Below are experts of layer 4 (counted from 0) of a mixture-of-experts language model. Rows are named router (the router's row for the expert) and show model dimensions 0-95. Each number is 200 + 40 x the weight over its row's rms, rounded and kept within 0 to 999.
After each expert's rows: "comes after" lists some tokens at least twice as common just before its tokens as in all text. This comes from a sample of Wikipedia text that the model never trained on. Tokens count by the router's weight.

# expert 72
router,212,122,179,156,127,260,224,143,282,174,273,171,202,142,169,226,155,195,291,176,244,177,176,171,166,184,209,191,194,237,236,133,241,151,181,191,144,187,175,162,256,195,189,201,129,226,215,175,205,211,224,200,260,234,170,228,218,177,119,213,115,172,200,242,198,170,172,188,153,177,299,272,225,244,245,209,214,208,230,274,129,187,229,241,242,165,220,200,182,183,203,177,152,198,189,208
comes after: " the", " a", " The", "'s", " and", "ing"

# expert 95
router,158,177,234,176,167,249,206,135,290,206,222,146,168,105,196,252,176,150,193,187,143,209,244,215,224,151,122,233,168,280,210,215,194,219,212,211,140,198,153,163,234,157,198,280,212,221,168,166,227,243,180,247,229,226,252,265,187,199,238,251,157,138,251,294,176,265,236,145,185,214,217,214,206,217,239,134,159,198,259,199,226,170,214,171,172,195,194,250,165,171,182,186,128,206,186,224
comes after: "0", "2", ".", "7", "8", "6"

# expert 76
router,159,234,134,144,168,219,115,160,229,193,220,206,204,236,184,215,125,155,231,153,253,192,208,191,203,184,165,223,219,291,240,170,152,170,182,242,179,164,202,233,133,180,168,175,224,225,246,138,278,233,193,220,228,251,241,235,146,319,186,286,232,188,228,222,173,226,269,145,223,134,240,230,199,121,202,187,169,193,218,236,200,209,192,204,156,150,224,232,232,161,212,227,197,172,218,139
comes after: ",", " and", " to", " has", " is", " was"

# expert 66
router,181,108,170,139,202,275,183,196,238,130,294,160,188,171,250,233,129,221,242,147,202,170,218,176,194,204,201,220,205,219,190,156,205,241,158,201,150,165,145,188,213,216,232,193,155,288,237,227,188,220,151,245,260,221,244,245,191,197,158,221,161,173,223,255,181,244,194,191,162,185,266,229,270,168,261,242,172,202,204,252,152,269,193,254,209,261,161,213,132,166,138,186,206,161,183,155
comes after: " the", " first", " his", " The", "th", " a"

# expert 65
router,211,189,148,213,204,269,165,188,180,170,190,180,169,208,255,256,201,214,195,162,195,110,272,122,227,214,159,205,230,295,180,194,179,189,126,263,141,223,161,195,235,107,217,201,218,224,230,170,213,274,154,195,217,208,243,229,178,256,216,260,149,177,251,232,151,198,201,178,157,196,258,328,193,217,229,213,213,119,173,150,228,180,222,196,221,224,213,215,206,161,189,196,141,213,216,141
comes after: " ", "201", "200", "202", "199", "198"

# expert 84
router,154,224,235,119,165,218,191,222,184,213,200,180,169,174,250,212,173,89,201,169,197,217,211,163,201,113,158,215,186,220,192,120,202,156,217,254,221,230,196,185,180,152,149,173,142,201,169,136,193,229,199,258,303,204,214,228,122,173,199,249,169,158,259,214,132,242,192,124,204,194,248,257,213,183,258,191,188,144,189,182,257,210,231,296,193,211,216,195,215,124,190,189,149,234,182,170
comes after: "\n", " |\n", ")\n", ".\n", "-", ";\n"

# expert 68
router,165,198,171,240,187,253,260,264,245,176,210,230,138,150,218,174,193,135,188,213,212,161,212,189,270,191,114,298,167,293,196,190,194,171,220,219,195,219,168,186,183,154,134,279,165,254,250,167,236,265,130,170,204,204,191,171,174,202,158,204,243,152,212,210,152,184,197,140,153,235,248,221,229,161,217,216,162,185,164,167,155,275,203,249,243,215,177,224,143,188,215,209,217,145,285,189
comes after: " |", ".\n\n", " list", "%", "0", " July"

# expert 90
router,176,210,155,175,134,251,209,199,187,208,197,149,203,192,201,279,224,186,191,197,162,176,246,136,209,181,164,219,215,318,137,208,152,195,147,271,164,185,194,165,186,144,176,225,213,201,208,175,222,259,173,185,250,177,319,254,225,236,211,249,153,169,237,215,161,196,187,206,128,169,304,278,231,199,253,181,150,155,244,123,217,170,219,231,211,211,163,214,193,200,186,218,173,198,202,128
comes after: " ", "201", "–", "202", "200", "199"

# expert 86
router,247,237,204,180,209,271,197,153,222,184,189,176,221,94,199,158,155,182,225,175,235,171,275,170,204,181,184,209,203,174,132,188,214,175,164,206,174,161,133,169,173,226,181,189,182,283,196,117,205,260,227,214,223,271,231,294,127,198,142,277,221,203,211,272,198,218,194,138,177,199,233,205,248,185,199,141,189,140,193,229,158,283,226,226,261,244,164,145,177,178,195,214,147,229,228,171
comes after: " P", " C", " the", " c", " p", " M"

# expert 93
router,228,117,184,105,198,206,250,172,179,187,307,164,181,155,208,211,199,108,247,193,177,199,245,173,121,212,165,204,202,231,140,219,210,147,118,226,112,106,217,225,191,169,144,210,185,233,241,185,174,236,231,274,279,228,232,191,211,223,142,235,213,174,213,211,195,219,186,168,122,202,286,198,270,236,229,216,169,219,198,223,191,208,211,201,226,208,170,198,177,195,200,240,166,180,226,159
comes after: ".", " and", " that", " this", "'s", " ·"

# expert 71
router,175,233,165,170,224,218,156,242,213,183,306,163,190,83,238,201,182,204,195,227,236,221,176,219,250,214,172,220,201,223,158,203,182,151,223,219,177,229,162,150,195,175,196,253,178,223,213,189,231,231,173,219,207,191,258,187,116,247,143,284,79,173,240,270,197,185,208,244,240,234,218,254,234,169,223,156,148,194,190,258,205,191,221,225,245,230,157,241,201,174,154,222,93,140,206,190
comes after: " |\n", "\n", ")\n", "|---|---|---|---|---|---|\n", "|---|---|---|---|---|\n", "===\n\n"

# expert 70
router,143,149,194,155,182,218,228,192,216,148,237,137,206,110,268,193,250,148,240,195,260,116,194,164,189,184,145,199,160,231,213,140,116,152,186,285,199,232,231,216,168,200,207,200,208,218,189,209,210,204,224,195,201,242,193,183,244,229,191,292,241,202,230,267,173,219,193,175,167,189,267,307,183,156,194,187,190,187,192,146,227,215,193,165,164,179,126,218,264,207,144,221,217,248,286,173
comes after: " |", " \"", " (", "|", "==", "\n\n"

# expert 87
router,135,207,109,210,210,177,181,235,235,209,219,173,128,154,255,246,237,215,229,168,172,168,241,210,130,186,226,255,224,244,194,170,189,157,249,195,164,215,117,147,214,151,228,232,235,310,218,150,253,237,193,159,234,225,206,267,168,242,163,230,218,229,253,212,161,294,154,214,178,223,233,257,177,189,219,134,177,176,187,124,165,230,159,274,244,198,181,196,215,147,201,205,174,178,228,197
comes after: " F", " W", " L", " f", "F", " ("

# expert 64
router,237,189,183,210,163,187,200,146,209,246,207,157,127,118,256,229,173,155,218,153,228,238,198,197,223,149,214,250,165,229,205,193,214,217,200,225,185,175,170,174,182,118,193,267,227,223,200,187,160,248,155,219,229,229,245,264,162,279,167,265,141,208,265,226,181,239,184,229,205,170,191,200,280,236,238,190,161,144,148,256,171,157,163,243,242,170,151,197,146,134,268,303,157,195,225,206
comes after: " B", " M", " T", " R", " L", " K"